config = dict(
    d_shared_expert=128,
    init_std_router=0.0261,
    lr_router=0.000592,
    vocab_size=49595,
    max_steps=3021,
)
Below are experts of layer 7 (counted from 0) of a mixture-of-experts language model. Rows are named router (the router's row for the expert), down (a neuron's output weights, with its number) and show model dimensions 0-127. Each number is 500 + 50 x the weight over its row's rms, rounded and kept within 0 to 999. Numbers have three digits each.
After each expert's rows: "raises" lists some tokens whose logits its average output raises strongly, later layers aside; "comes before" lists some tokens at least twice as common just after its tokens as in all text. This comes from a sample of Wikipedia text that the model never trained on. Tokens count by the router's weight.

# expert 40
router:508469520521432494564559584500449451485584518423566525524440474569473450489564427449486482412526536429544493485433470487515503440519558435506494453588532467517527392545501476452535549528421513495397502432498390560520543433467563546447510562486525451405457492573448505561506525454464442531486554613595451412466516535512485535409473425500570441453419490546532530435520484456447572549505
down0:458493500409498510475590455479475467445558340596471501578498465526535483527533517511492518448480526546591522432573484576487517415462563524442523506444475532560553425475522469534513427463540530416489569591580525523434447527461544475552586502394530468452486510588453470476485625516569449501487445473493581409468454472484470551494552568533354549486501498500429411497548501514496433455486
down1:523583553509624490477474534545556505534428508391461534582501511518465459543405618494484548518481592523532466453545506611510559478527542581518447548513559495566524475480536487435473435500513466482412467467522443537505445576517546464481555540430436462495558519486545509401453433489473399516476415516528511518496505456371514497449447479543478459486567529492439555513527416569528478472556
down2:507586483451460451453483589442474613475504496503443571450568440513458417477460558542443486421548556504535578494493487541484578473458422484511489453429451449474504537483498499455538419528485539402535419528467500553515434439491548538461545393511512471478487490497516505449618427545454481469470432511500437459494640466510501394498556493483498452566515397441526565606494512537421445489513
down3:579515487482474441474435488548461492431500562583493432459651449486512580471540468521573518490572499541531441479459480527459504483561596489456521435488499489514560626430532452433572520538505577523496495489489476531499525514436406568526456579471457339372449496419556453387367586611418474462492488457530514490473576501446530406458532550507549505455463489496505441504537473447516471506537
raises: " the", " also", " at"
comes before: " |", ".", " the", ",", "–", " York"

# expert 10
router:549493486562349456570486565478470491536541456495545509519491437596486489559578449477536518425480554501568471431485514522580608469581436463509537492467418454556502444441459487577577557492435577507449380467508468539479562406515623540487616565487479481446380500507475440576481561439529540534547508470610528424524467539528519505500410399538495495512358508502630487441475450470438490543454
down0:480517531502526412540493530503559392503488453481567460453451500467516557487509586459598514550543617554506445494485540531491364482529487569505444496437513545524570494455548591503552522433616455526510463507545478483554483557553505527474434501547535476498462467544506486450462424547571543560510504698434527459525472419461548445543489531481570447418489499509523422561501438548454466535525
down1:493540512457447551509525534538451435557431476501509539518620473478458535550471540458488502532493548492442458583451487488560437615553477547511509543572573427506492581461527480551483531563397496465517552530480550546504439500457494462459428546459524457503485585494498471484454560672595663512592461459452433527406465476518508437491626492500500506558481482475467421493518507535447542572468
down2:501471457441494488519531487513529527544506532466423500456557514470442534451468438564484538519450500584590501588495545566446497477491529609487425406513493554572591474500497430499554571322464468588541447518480488566490511459546447492562527484551459477580415439465384559451539586506505634587495489624457569491517518460473454474506564547513432494501574485513494564409530460536487508501464
down3:567516535445505490449575563550491384491531586468532547518545555472501453503498440478455502447561557487478443550485427496461425532617508454443490604368570417419538510452517547539484527569472466417556540415443510524547558437610451444555502486437454535526557470465450438461458520587535518565592557540530443526420529452466500532482479495553487505422530444425508563489463513497531457455443
raises: "–", "-", " U", " and", "/", "—"
comes before: ")", "–", "),", ").", ":", " –"

# expert 23
router:576490548530460524565516621585489421456576433559521471536436457552478474496581362482485541481539599518468504448491524577507493387559524472518490540546538421575572410455529492494533570508480562513461468427559333525451525470458550521589574507486470509505432448492533504540435520517518397532528507470478580447454552546535502465461388456524456438474482511616558474471497477394440523503531
down0:505496542536506434532527485546530598516357454545461535639499457556538546519458516477507431476604474550462492558544504464448505594416525543449458538485423512409499526465491548447520476435458577487616477517451483528515505543439486497453604536484464485473484422459435526533581453626467510509506445552565492514468510467515521405434473464534462495455461535518537438541486536478498559512479
down1:433418599478487477486520525440474588430613498456441551572480538519508457486491484487454474444533537538445535515452459521460494416500515537534448489413514464487481520519519466434497436435472498472557440480537465499526506521542539485438534429523546441520449457460539538506410517456560398481529579465544520584530374532471593493380436445519523472489475502458515704532417563498543560533599
down2:610507545532501512600495469464533509452487418466446538483546471459494486472492538567514537536421555527534465530526553479518459552480410545534458431539433559535451390498604546566475406443510502481595429452505460510516508413488480540506556650498479501511537407481455577495517550385560468395448452454520548505457532625508444487507523513527508511512529474563561504627488486585483441435533
down3:477501430482512530440507395500452501624439547531522564482556484487488488465507496622507537532474397525562624529580484497498471519516483487490501498505484504500554533414511466558523474555493472564400547510550558459511458509427519436494551542442478405474543521495675575604535462474512495389511501432487392470449515405450576569544509484527515477560413494511538424482556516520580522522473
raises: ",", " and", "."
comes before: " the", " to", " by", " in", " a", " with"

# expert 34
router:576489572507393428533517525514502491515625423518592551464459448538490492411575473482593505431541524396451468404470471565483468445533523478534503517504459433535525438474550441551585445548441521543490425460555433519445588506457557602562539526481437446463446505519461463569536569440496447528562514482534507448531487497527459508403448405532464495454418471567531495454411397422468504520475
down0:474528394483562520499432401569487553515503561513607470456435516509527502558465434498498523450467510482522443457654525476493438442523499597449445521458511501478494395641515474531553452552512439505515532583510503470461461451502467576488536560492462440536453616521438556465514490473481517477496429471580484602500480480601485486440522443481454460551455536500413588455506468544432507361567
down1:467515455540525521486514419546524526484537458635512559560460457446521508583442563507505574490581513487552572488510453491511530367445549430514447483428597560522535525430454512479541508489486598444569496532464421563436400465534519459493518553594493464587465437547536481545513495387471539452515529483477451388543462511419572528551515445615535494425465422521529493451551490547591468450490
down2:481567470532482488495481545488463507538512517527506506491528497431508502490563525465541548478552481574550554560482462463568539521504450498464548443416516535445517438526481550452416572479525452554576563510420468489549517429416424504553528373538573519543495524433498519422508609454510459555434503453529483385522594477449498509483574494484475534461518448562477452419565466496508559550471
down3:586521568525543459419518474523550453491420380468456400418511537571497536448557490550547457480432433511503452424494543518417463606573518578480513518529508538508505516522542553547496495422506522522474548544484533423456534521519438549581483451452526518429496582600457491492596421519599547638487471432427537566445504520496483402537478430472458478491490527477516499417459488547491510524509
raises: "s", " ", " |"
comes before: " |", " 0", " 1", " ", ";", "–"

# expert 7
router:543506415540358475530538540512524519503582447573572446560474474561523505537586428520517481474433518583467445478554512557531509465510473439542532495540471503545558483394530432568533569484395535429395512456568481563450516478476536570520620520527523436415446456455536480523540537478481478522527447484566569505427531502508452471419430456528472422463436451623632573505564412495474548559509
down0:505518529462416454566507618510502621462547518479480522512546411575533481462492421478595448421478479498475492483481486499535505480487486494567510517477620465510477541608497488533435509443471480426534436404459487520443495558538446463442477548550496493423503373488339507537403480554497565568481468492447618497542588473586449509502530568513566492432477471484479570462505529517558582542467
down1:512512435485568568493551407410552521488581526548510512486511495461543557532598577500548418465506586503544437565490524528438408436493422505536511454575459513487406448444462491582599494467426574447476489490518482519458482560593524535439581527455533449419500540432434433521592507512424591441464442465470509445453576446531582588479436479522523498506480562569534391573644477557437483528442
down2:506519415401599524613471441482438509454433474557518383453467538483585515454489510523532513509477551390524485489520433468425588503507486541483535480497490462485468549621547524509534512504601473542429562565512526516460453547459435486546629445523527496525536510555464411430422499373479525427421502466468439560536489495536498561480585495452548527502563476566489528457607557501431547492407
down3:445583575487539431416569547532454598546439513444500510517468506565459472504453543488482430592491461537500499582456451546471555409503394601592484537510572478520544486486516488484431456504396485452482471417485549542519456515507548559440490522477507472463524557448407455526408504522524522543543435490534610526484448567496535451464557520528532521574517576475464593440504473535491531457534
raises: " the", " their", " a", " its", " out"
comes before: " of", ".", ",", "'s", " in", " and"

# expert 32
router:545483516541358552567569560556528470479602455561546479536468505554490518528585424468612534486538584539541437402481553539588501497532436460516571494606477489562560440450508412522537504510478576535434481453552440575547496408489549555554621520522524484412493480443562523536487558502474455655517454468531536531468514535488458466445456431514443471528452518584531490430472515454422533481431
down0:484547595532498543472479531508506545466429512568554499570496570547468519554450589481558516490531433429451467562453504423591529488424472539495499550430388536480529455485504477600491516516534466513584505494497445522525563516493525508448581506448545450357394502504463558513489428409494542500459513643518451453549497459430451567484609516508506572549488412426519663447456542519476443532496
down1:481484507500575512485513570429522468531533477425492441440516475546459539460455478515524468545535510486418425523427519547503602533530552515456513548523455465498456441516569473485425468447523511561446448429482569453441416501518469502466501501398479435432472423541389555453477453460453466581517474582517509538424526414510503516485555529560522433476471516463417571523497442511523649482544
down2:487528633425583513614552571471518503560512494417565440548456512533509577491538517605476488462542471518494541575637460405439457430507547530546513485489439454435480415485438492562456493457510647397439395474513499450528395529591532519444564539514486467503575557460462431507506465478422485514477451505545492550453468451509607574491436516487534605588557518542464445545420574497548428460448
down3:500512525350478477494504472497533636519441408479516523455431524493481590503562487469422525563486510381475434471526542485496536484427585548437521513565455482529503427544464433435529521479505553593502472545519430431559430543479508561465501397486514522378518590540441498541495445526541436519462541559517450541504499612542576571506468469571512464539510460580456448511438592587499456576500
raises: "\n", " as", " between", ";", " in", " on"
comes before: " by", " in", " to", " on", ".", " as"

# expert 1
router:560472557497453517554520517576495485479533445462482506499493448557457450469558441463543578469456559475516496400436479526598497496547490445525456504548423445500527485456523426490553525534429606548449456487565462557472483471488585566561484494557522452464419476519450465526489541440490501462503543429588514553461584476494399466400438465547513457480457478481527453432408396447411491554543
down0:478442440503584491499489529519541471445495511542567487501527549521438449499513527585513475527502513557506450528480519551581525508435457548527387501452501453458498573485404516502460375474484503468457489473449417482515540501575528436504513482570551453522401526506458479556498631518532473556539501533438494534434550431566384508445535543593496540495511452512513542441539471569470520520687
down1:525442575464469419537438558555582489439489488501543437531463460586555454522442500569538511483556500578421498567531504524558523511532503512599532515447474497586508498494477498484427459488470473564565477557521495473497562432508510462515525539453549571521482435519517446613404576507538491581419508401527481476451486420486526421449430498530475506492452532472557531515474436463525571561498
down2:519657546414443411438491518465449465489461516470535603547469527531456550585533444562479446461466497496450579568550428490536582437503560483459465583522635578429547462562447544528497499505497477500478451581385455483477560491524503416464507510478588499585470559445552532535528466466495373492550543441543491507616533473475452534474509505451510519536522402507434511503417489454568444529562
down3:463518529420460640455577454533539528537494479547448518540519463483460537511530588544495492553477469458497480479551519503543584572452526519684474525501482513500603487525525491535531492530536503491524485510562522416505500463534519545484572532520503471518446538450481407359559426512485527451490389430527512444495432457535542460488518434508502436554525540485508505531491506480427483485426
raises: "|", "US", "World", "According", "U"
comes before: "|", "-", "\n", ":", "=", "=="

# expert 43
router:564507543413495477511550564539469457437558452438566490521463459564491439548566437575567536433454599525496486449480490538487477425575507451507553462538489447521573410550536439525508461576433544520471526458456492516476519441465548584507579510560467434450317536516447433513478496457570426556448518484582539436524483566489457523478427484510512443479388486501523474437453490509464519513517
down0:598547525561467491521456540541561530439568517539510535460671460562482512488566485488494520462407500421456505513461504464428515524444547609489506480450378523518560539522566547433556527474540543463468471497525445472492570473493567424547533532460477512485514463496451580523467497520493399557478594527452496487402543479590463486543517473571457517482480507479550563480476577473502458523521
down1:440409416449522564468551483568466475539518504477496464531571509478453487467537536493469478560582541457480544440444489475460595493587531458500490504516480484480499522514468475490548522506676528468483557510476542462423493442456507454480570371557520513483464568429483447543503501512441535614542546583522448430498520530490516500468629452498474492621501385493496538441477525558466434539594
down2:514566472635553550467425514469463413431415486500569475528522516508545485536469512557516450378556450513418429424473483503426475525587469484562565554582421484472434518474414507426428452534517510392541545458503426562523431463534559524446542505569479511507447584507454571583489509510521530475548473453594485422477447534493507579433505519510487475602494484483496523547555475508508448564421
down3:479505552490455491409445533540591524506545457562521462505485499493526496513484547531422526444585421455556475460582513458435451534549487440480476491436532431498472516547438531572588535488514586507480500481432452412608517481455503520488550479514410554430464520503414560486543569425545457557441516416492466483491507536486407439375560610513506567443576436525487423488506449503613447572468
raises: "*", " |", "4"
comes before: " |", "|", " to", "–", " his", "0"

# expert 5
router:520513489497485468591546497536468523497555463547592487479469468509484529515564424507457562455497529471550461489500504536508575473501543438547511524501449491502597397414500502501547491562499510542393436485567424546447516427482524521544626563484504444458415479507541471548584562479531483512462555525558557438440466544544536515464402428449491423497444473542618498455500477487392545495476
down0:515478536450605462548585604483507439488526485576452473619479532460434466526450570449458504381486420497502551477524617460503535402474472563507376544484494519516501452528500503387479551515459558550504468401513415470499453468479483571495470536498558423549574513500397596397480505497506507556482538487479484499552510497544499449549514512540503454545515532435415538474469497462520473520522
down1:519499513443483581466475454516525499468436533492421529428567467475501588529483524557517528583426409538458537466510474490529470528498616494496538508502480523541491422475519513525537484414514418459503551549510431502576540625507496540522585411494549395565476525477635543428518528518372470581427516530465445588452543483502500480467434493420546557473441507491510475483513544566471540496511
down2:514543581435555436532492480527507496532558552467444510468493495366490436506525488404463507514548433599504472524449432479527494460532568516501474587497545481495542416547562464345437507502441503470501489306497498521511450518498538505518361478463504411546447496507400578483557509504491497577521477473473527474564535514527495440560413519516525420541492538440491579500489490405608528431578
down3:527514414445555451518601499527516463504425568565497488390523479519504635518565499554535516538502567516540518486560505458449501516477545473444503442444523460529537493490465545555444485448410548580468583531501499432539536582504573506494585460549405495463532449414513513440554451514490579481447519538394441570531565432509506477550546430506430520543415567460517424497526448535490582553425
raises: ".", ";", " and", ":"
comes before: " of", ".", ",", " in", " and", " for"

# expert 41
router:527542518482472432537475568591456555507536451552504482493466455545420433509638383495479494506541542483565528471450491543495565473519474436469484447636437480535548419441467495545584584561459593520397447457527472565450470406454504616461475462488487472369448520458558450567510606411472383480466473536517490460550531543457460447445509490522560499573440499479505531480536512428492467533513
down0:506476486402510516465510676458461488511485472433534505490455447460532537493538525620473495485546471487515546443536547490442452478480473467498543417518439580511460434469459481496516477427511565463486477454484467479535496450563503533555457503437536508487461469534446507474481501621442517475489471524447588508547491533460501481493530502561444436472547525528479432551503533493518585470544
down1:594455528568507518574483468562469461516509576424575471472553437477511399437488541516592476553545460571551523405522544460505449423490496487556478439519605487515528458449530461396481524496469525489470514597564546519604485584486527451529457490473566504532490454502526476534436467491467538498499466577507562456506497499508521527504464436537453502471506551490500594435570547547444448538467
down2:489472473523562401550387525526587551451454442487587522558491477506510614522402457577504505506490483499413498574506467474517486396481513491544501500509533505459509561520486490444519562460547484557440498458524400554504456444459507376468487538545534543524559474486401580609526466474579539462612622438448526488449602527458529495503562506511463483515517451529562524523551444516531448455533
down3:481485463497493513511470495481463392422491478474484480483629539519486449562433495436424476451508469577523506426489487523323428585542448493429486438507552514469509528444470512390514459517515524493475394478535485513421466499464512535553468569482570581432532556498446585525494500513648514591601522547544528464506513486404525515560527482596488431493493414517552558410541498561504478493457
raises: "\n", "D", "P", "A", "No", "The"
comes before: "\n", "==", "The", "===", "In", "|"

# expert 33
router:522507489485422481540490562555468492472602513512541505505403458579397513467594518519479569448486528538577463482470555563444584457615550366554506509497408506521496515446572475465525492538487591498369497388495462559500496429435503574464544519553467477447459489505516409534513594446475483557527472471493554395488520560493506496473431398551420468478410572512591547538497536401520520511503
down0:557585562518447568371406493526458524513456387495473517452527491498568459458458500486488523476442535501522473493463520534428501458506481495519488504498556474530428463434416493515393512584511515480513507514420437514638524471550496497406420532542566528572514422487464509501541475469507566511467539477531422418575527497595488508514485554483422579491485505456567525412532543562473659477480
down1:500457502527473425476495623503477552497453565440412446536492454458456451491409570557528435520541515470506476508481443492546433472578499505492521575535505445539514493514438500463483543477523479507536416483581564519431506482419439462582425503479425482469527501504575503477458557492527525464474543511561540463402556521462585459519513513444529386427488439446457552479573561469483512474572
down2:515540418484502543431450441441458468475517541536475491452499430522453569485435497584568560478505496495541458510555495449440487583503676489417462498447519516427510463522612351489381537477434510531495579589462393492582474490473523532498581397480516495510488445517465441458488536557409446462519581453482549500513460491563462533482441489560543549525484530494533418514547548447561486539505
down3:545454437491506529430564506469466510485505425582547414558558548561488445598544562444425444470463495490579488501499479558419459488454374498517558517489398484515500573478493455555590604529478508484463499425492400509476521458506553518389527522461491491503542463582481469547523471443536505509455507522498517422508514538428466484518547484491588514514493545504607538574568479444512525499444
raises: " 1", " 3", " 5", " 4", " 2", " 6"
comes before: "\n", " The", " He", " October", " September", " June"

# expert 12
router:539531563495440461483505523479550546439533458463537501489429458522471539513650484421547575411470537385494507471455528518524528434535531526491522532524457446518561389461509482493572434552442527453420491467493439532463488475435622530569604528522492444486450474507506471543535498432469441549548534509562563535463511543565555459429453460514449464483505571488519541397442540441393507542487
down0:453459461535558392464542472536514422484459505497510601419588511559467425449392551420456557505467498511469599482520537562561528566414465507415488562556432384472513432501576579512494544480549534503497443518471558447561491540481558531520431461480476458477523517526460492490530472465484431507457571557466379507498505505458511574468493489530564502514449600436485541467493573505510476466481
down1:489502459504467529471552500495560501455517520527639490463424590449404517484467565524565445455467424464467473495466498525503517539583532484570568496517458520423447504516517492446505459429385454496519515332499556498472537545519452466475544397496530623524494492472579495514470539579487492467556585563443555456474490480523524484535491487534494476524525570547428410505429478471530478501563
down2:549458532472540498441535433519464576473479555521564593513410490322461519488493436531530529464477605495536574519565556564512606421435366478499495497547416516522533490578427484558603511532536489471463527508528508441490532524592526518478604489401573512477534526502552565543478522522433531431455528560482566532417523512476522513595464552547482446494403488511477427550503436431464521523547
down3:539462529517505559448443450542504533435395447531476601617559487545501537476499525548438507487559450509463531483530433523518425570506506438481347457539480557528402535543510524485459460572461459523455479587481560556563516442489421531529517490451413490527492492583591460511518515578477491485510556457474417556576531564511484451463524494548545517434498512559546472532451474553501557521525
raises: " at", " in", "s", " by", " as", " on"
comes before: " |", " a", " ·", " JPL", " to", "_{"

# expert 52
router:542532575425488535547520534500508542498530521459593479510505380570506472480472471429561465471543505461516463488479469587573483470562446417462542537570534462490537431520524480542529556577383498534519464491549456549470436485502563600528534554468471429480408539539513483602479529413476514540516484471588535458488464509552478498435380425528573450532401482512513579424514417489399507560481
down0:472461498471546581468467445468490447543501516541453501506474527487503554476400520564492594605481508470520490477526439443458485510569480499557507404479520575454525522489493497533467510460516511508415475563447555493456431514520426503516555503534537571514575493499517578500553521505516560502458533487392536544568458392516533500529454540437561477493442529555518499456559541528529588543515
down1:403559419509532672441539514520537574576469504506477500457530509449448507489503454516427464516496493465487472493461525527515484630456504481499609510604457404433383421450490475492543530459527481429444564487498522497475440553449459497430611472464496487524509429485395446488494488393477681533506485506451463563408522536522508545514494413450481514503499501545482602485580491527462506499604
down2:451530526493558392544549599594547614474581524537475597587548426512410446472421463520543473401535502493481578456487418409457575425460444477477432454509589581427450559554563500503532440550429488426508492454503512526554484567505497412448398445429466493595496488545545422481506494472510515471547535550491459500588551540560379513474530459601528480527520378405510455475448471549524481480483
down3:530519554467486487482495479510459508454508441482535495561492608505564391383505523511552479587489562594572576494448534454507368561513514494484486471505503463536498405473570481546570504466542570566503548582509462523488478528515498538479500554452534448546494490536518516492531409470525538460442472559528468428517515570522599471561459544449532545560403597526489515501514463479458510484528
raises: "18", "30", "17", "52", "19", "20"
comes before: " |", "0", "|", "1", "2", "3"

# expert 57
router:537497498523421479579558507598466490521586367514593499601476444496468500528585444532572510495444558545547495494455470571550561417517474475535482473541470455537537432442486502553530566498418528552440496454483487492478551474398536533558560512486509538368399517536568476658544598463462454557490455501604494457553541508465477461458438490478462430545453519518562560415479482424422522507462
down0:532505496424485333563534539560443522605460504527515505479482403439595519491488474576486487479454524647507520501541386492507426548515598478541493499431517484468583458572530527453509531522513492454508418463482534519529496391470489430461428536532504512511543506405467484478458527529554486521595478460504517550504491511481418380451465435475482575485528492457367550455470476491552514475452
down1:398563455560464609552432537457525417527512531616502482610437453529405538559451403520484454450499483581507478545499452480472539547473571518563446501504437471504542525532358478493564546513467507547393689449572522539511492499546493484538533484504484443463440480502390631563641440477523554369556495506517494544477537488489566531520404476485464431504483498508518493430617531564531486479538
down2:512516487423544486483386655468553515520465488588429562548494418549493423466469415507628458561458541504479525506471526479453609460512568500506539533487643394529537471437459537419496476539445472429452552441613526488488536488461522409486375549491478489550390432565442522513512509425525506502519485472472587448585482495569454497571520505472591528548554463455460530498551461410468536491533
down3:595435507519464580498492535534477475475444523479427465405558461463574460463429482587468546454502438521510515429521442456512522477411503569472551501517574428553530412561536464514578421442510473460510498503497515461452459573514552514471541576537486487574539509494448427458543476546474507480522493632515521414469588415384362516479393398491489513555412487486471481495509481534472428507466
raises: " m", " p", " F"
comes before: " |", ".", ",", "–", ")", "%"

# expert 22
router:530550499443445496541542490527468581527555475505545484508488452576496465542488455456515531475447527513553487512427529552465575461512488392493475532520430480522567437478460519464589579435378594507449486440543488451480482452469614563487569502425487474451536522421505508538491518495515494536571515535531532468472500491469440483426448412486505440562425476504512483505494451463488514518433
down0:432440400518654452511478512527594481490484445517502502476524491473455500528557439457500492510512495493577494507502403492534470439572496552517615503517492537482485484533559453412502551501666503529487423439503499497530518475487463531558449474425585548495516486506550454538463508459501501512469519583490516505464352521467492534560474505484601519506496580493490539521570484452418535492474
down1:563523558472519518451461510533466523463442498526447547505483517467492415553506500466471487425457583393477553494560350488527563534555471488515364597491569472518386510465458518485475471509533519434707445551515510487574527502462573430441506537531532557448544466489499489548537623518620570507465492554449463471456487569545604415431572431479468466461592488595556435548444502478495603548474
down2:544536532479575424466498618382550421533544504496578542491495495458531479475509495508459510413525511573498494461538487533445520524573480549500516467402520525582461461550524454513519513513404493566508434453510490535472576474533517475556561530482521468540531473474389570428509546505521503577495508440540472450424553533512459451513483552497563470462517441479509477513446569565559490449490
down3:493477548558499510553444498499521516551513563565574520470524481444465544546503518540516519573474540544592498536484498454412577498517561451480514496444568484535450453482483479398477473603524553531525569458482515494539475545512473475539414501508484463452448443593612436526639471510459497637520458477490571506492570463568449459506497450479522421501588507572606523501667577578533515438449
raises: " |", " (", ":", " –", " /", ";"
comes before: ":", "\n", " of", " (", ")", " /"

# expert 45
router:500459446476420413606539556543438475484542498474543511575440428511492485508472449460570545444446536512513458449460573567567546452534573420531434586499473408509583484487496399511528509516494622540478440465487517532438562534390479518492482531453472424494447501413525466545513567372440498477539534527578556467510545556524435456465401431558477510533473451487536524432387444486444499586470
down0:502542449474491491443423500531551516494508594478615498486557489567443548533554531585523484447395605534571544431517545483598481518457553490518443563487442553435477548497454445503524517418469493471521529447505517502457446543586366507502492508492558459469530468469486486472600589519491535471522506494455504492567521578546519504533451537446524484465473532486419525596470491433525546482456
down1:486464488465535501560468550512514546604516446534529461502519433497515535490487550527501400572537560504571633454586483493551520458567457523476478495524503485443506458501431522500497563453394508616524473614511522522474488565478526469544541428525417474590500418574490511470561430506506518425501602516517419458484509371457516480400541581578552495506551569470506486409448529494463537494477
down2:490517515516506412503557451552399469508468463453582471548421554573612505357584546564470491578452523508471526493539567549559401590484561488506540515454497461439460551503388509500501552518437475472491431540425476456502598485480467452480532514449492408524514442519453546637520492600552500528467544497497446508429595491436547549516530491507569559531531549519521470492480559525523511518573
down3:451584432471585500544477594454480544509542478541515501510522399506540525530393525457506465466495583528433493512519511451453564430466490483487467502554737404435542558542480549415502391569489425460492525552568521481513459526474511483548499475483460515502431490494567610496464474564400431482532522505536513570485505373495388447523549499461574522430503464416511581420513488445469485484464
raises: "-", "\n", " A", " In", "1"
comes before: "-", "\n", "|", " first", "=", " United"

# expert 47
router:529530524523453514571563501488436511494632445489578437503475471553450542481499365500529568422469630507530451473420531557502526477582504391550507473506416456520539432460538473513525574555457569571469455487491449500547522486455537593558490521465480480485407489558478433519459599391459485543536509527559504403540483534553449511447430448547505476467408469580556492408499418502422578520483
down0:534550549561519531534514463526502462470596431447489446442492540573485588556413344507492505463521484471516522536485529507424541525481439466539508573497418460478476499430426476472528462583464467558503451514580520477529497576519502530454455512416449481525514526477493393510490559523527551451539480475335469511571491540514534550518518487537497482443542462542549602496425531509536506445487
down1:457527517468445525498489564624490444544492445530614464433534613517492502487490523515529500465538602483572532537488470506365596407600471478557459540491466558484533387505378505552576503541489487541556479484504502542467484407568510514455399548539503491488403514454542423550490526535496503454511455492515439490459476644582439494460485576568418445401604473480479473401504488554550509506452
down2:493482526518446434547494523627440560528522523549513549591455507481541430530520459513435484498454480497460595392416506509552516450483453591491419528410519486567436468548463494493497559635494445493577410482486565534474504500487491487530552611494556462560379590438518563569509456441505467494534541471521485504541484507502464541415449484455618486612479510484567523487490501493553593409533
down3:433477495429485573564538513572550486512532489408526538500568476485531452531513455469584548509436501554480541529412541536475471471448566476561462587502536474493441538443535508458493536476546497580454494438433473409514514468484501527506517419527497533457492422502531493540565494576605557538538563545541529374528673491525535431416511530558549526490527402490475453474541480463480481489516
raises: " 1", " 2", "\n", " 3", " 4", " 5"
comes before: "\n", " ", " 0", " 1", " 2", " 3"